config = dict(
    d_model=320,
    activation='squared_relu',
    moe_layers=[0, 1, 2, 3, 4, 5, 6, 7, 8, 9],
    n_groups=4,
    norm='rmsnorm',
    train_tokens=658100000,
)
Below are experts of layer 3 (counted from 0) of a mixture-of-experts language model. Rows are named router (the router's row for the expert), up (a neuron's input weights, with its number), down (a neuron's output weights, with its number) and show model dimensions 64-127. Each number is 128 + 24 x the weight over its row's rms, rounded and kept within 0 to 255. Numbers have three digits each.
After each expert's rows: "gets" lists some tokens that make up at least twice as much of what it gets as of all text. This comes from a sample of Wikipedia text that the model never trained on. Tokens count by the router's weight.

# expert 62
router:097109117131130152096127158083145155176094144154105115130115116112200115108138142082121128094104141146115099116132089105135144137148114171156136096125053152159129186137099114128116109125127132
up0:098117106103102171109072133147148139128143147138159152194099124114098154085080144104151104093122137116110096107153137161167108090143088119158125171130099133104123089119125094118139203079145107
down0:122112107116098138107092162101133111092147129119128088092131119147152172134125133131109147108156098143122145154118134113159100100112152145139131117155160100093094128128130151142099104119140157
up1:126144142133126153150167151123133119182138132128123119144073137153155133157100143134147144084097169130104121083121154156099126156132140137158130115130111198134128166103124118126121084122127111
down1:152137161124113111127108092146139164140143113077104155161139156120143144195158143133129122087153098115169111115117125147107114111149094121094158093158106115126096114054131148083084139152085134
gets: ")", " of", " a", "–", "t", "us"

# expert 4
router:102097134100133142104098097110077141136086121143128126090154114136140156088169126139159121107130148102135094132141113157123129107097144102093115161153099111133116135135107117117130094122137129
up0:118085102122118130134073167151141131124156128125181144082155132145150095123102118127138147145177112158109138118123135103104158076109090100153085132160143106168137182101083168108135137101165148
down0:114160091110152158123114133133148138114123150143117157145156150142111063093120101121100133135125098111172122077131162127124157131138109133127126134124159121142096124112111163120091146129144087
up1:155120130109141098116158108110183123164131139151126098133119148130114116126160109120124103202116104119165113114097140112118125122171116164082148143135136080099162101130166118075144107172109112
down1:166157127110115128111104134136122130131141134150129130093131122138141123113119114086107140164120140150121115136152132164135137143127139133094119131150132153116118104127203127122162129119083128
gets: " was", " that", " and", " is", " the", " he"

# expert 47
router:113142165126092128113084100124121123132115096109135138125141105091153134132120091095123142136149120154131106103089101133124118135114119122109142124132126099118164121087135152134159143161142081
up0:146128171097134156126100149113138108138120152109120130132140138113134136104110119126095119140095114137132118097118134117158123127148113146125093171093151105107087102115120180123171138114153127
down0:164146112151151094129096123175119106097164178111123147158133110143142152142084131152128120148134163155077163151138132146132139079125155112113130138152134142090146127120123108133120154115122088
up1:149139142168142168163097145168094105164163130151155145163169080124152087103113121146082158158115143135104130155108095115090141086112131171133095095153121141145141098133109113117128123124122158
down1:154121123126131149137066113130086130131120121097080112099087106135137125121091093114117174121108150108136151130115095100092187141164147148141113115181110087084150106160115136128082088095139098
gets: ".", "\n", "\n\n", ",", "\"", ";"

# expert 59
router:149123155097141155118110143137127113154166136122103138142099148100134121113131128096101118141133111126106099120091120158164148084141096134145133129130093150175141110122157145154138143186139116
up0:092132127102112138109104138114110105171170106136083109155150124133119099123103128112096105149130159124164114114170152131144173127132135158128134142162146135155151139136107166155150161099130170
down0:126104109117147104135104105130108100115118101136143142103128160136189143161108152125104097086109120187155099138127137095127118167134177129177179174134114134104127150152110151133163157083127119
up1:117166104106111159065138111184125157127116145135134126100131128164112150152155091090152108170165166072108121108103137122106104101142154145116125155096118123114102084140080144150094104117106083
down1:085153144136130131134097142134119121112104091098103112127166120109167114129155119161111119137140152102139144103110109146099141153102143168103118102138143121146146126124129138125103123142106090
gets: " a", " an", " A", "A", "s", "B"

# expert 8
router:095119125123109134145127086091109140112113102130136128126156119104104139126125130135101140148177140099130093113109087105141110088138136163059127138165128111132143149112107149134136108164133085
up0:138114111110138088124121130151106100169161089130157098129146084117096131134167091101164149156143133137140114131128133147163129106089119135124129113165121121144158080112109129147166154142099120
down0:138093103164144116147131137147099145157111121142151081100140118133131158101108132147126152107137128100105080126115127153130153154105083168131168155131122135128117148177123116131152137110140114
up1:091109125122128135143119094111127113118152152099146154110121135117167119111139144137073152111150146129157133085133147108125124112131132119116127184087149119129126153114097123144116110124127132
down1:151120133121092131144140109145138156108137141082025086143132140145156151109127100124102111146160122136125160110110120140166114164138162119092115083169117143116112093132112142123124112141090157
gets: " was", " is", " and", " as", " The", ","

# expert 1
router:121131155108135114135103132113107145135129114118122131109148125112119153125135126109098159144152147078133086139102129118138112093157153139106091148134134115116119146108101163163143120147167066
up0:111135127087109090147154090118164124156132115192124140160126107111112147109133138124110120153110111119119130141148137092115105165116154160129155160097099138116130121119116156137114091130090179
down0:133116121116096139119128143134155138112123123128128113112117143094152110146165133137082174148119080107120157121165128104150118099130143130100132152179122066115155105147144110127161125144083124
up1:096132096120133155107141085105134107108150087098117119174154136152138144158163144135141161140128130074116093136130084139102150086092146103107113101090110158132164139109102160121122123130095120
down1:144167110157153143118133164128134112121113148156146138119140105127124104153159125111163152119112182162110140148119136082102149064135113116158129161138095107156110138106111130098127153167092095
gets: " and", ",", " was", " is", " as", " he"

# expert 55
router:145099098108096120114103145172145127121115125129145146092117079067093135146105114099107133130128164149119091098158151147158100101136130096128102109116134179172113121123140166115136189148149108
up0:153145190148143152147082126138166129101103133134140149106100153081112110149124115135098149099152164133120125123132100168123122118146114081131107129119091106135152103116153176129112166138104139
down0:136134138120101084125109112127129108153147138155136144152161166103115067176083122127112142139133153119120151116140084134092133140112129147110149118071123103149122137115160168109122154113106145
up1:161144132148144120074138151120100110134153154153142109092078122113140127144130099149132090133191114156160121162147141108132135132163143138095149134172127154117150149163139144120128152156129150
down1:130159088154158100095128124145095137150152139112134126082137120136110167134157112126136150126181127126130104120151113162105091096166108189153106134096123138134103155130113139140118140136125136
gets: " in", " |", " to", "t", " by", " from"

# expert 11
router:124131141124142150102138107113097153131113086132132145127141103069117061123130134112109097113175092104106120108101118108122091142166129136145142151152120134119139103121093209083151077155140128
up0:120139105130094139106150144097115119158183057158146122157164139115117114155117077121126107110143102139144104158194134111118128135120165142098108100112149140161082151122117138113133103141158099
down0:141089118123130133094115141116102090149108107108136125142144126118108163176109144137121149137136092161141134099092115097128113096136159108084126097138158102157098119118112127098112083130151103
up1:168140131085139109089127157146112123127151096106143065126129141082116107103122129140101122133147103136129117158128116124126116112132135079115123145138141171138108119098116106149149113135192099
down1:158137133104138082102116111113148125119104112128120101151093122145117174156134145134109131121138129146128130062129136096151091099141126140112134150129146108142137083105115122126121130133141125
gets: " on", " as", " for", "-", " in", " but"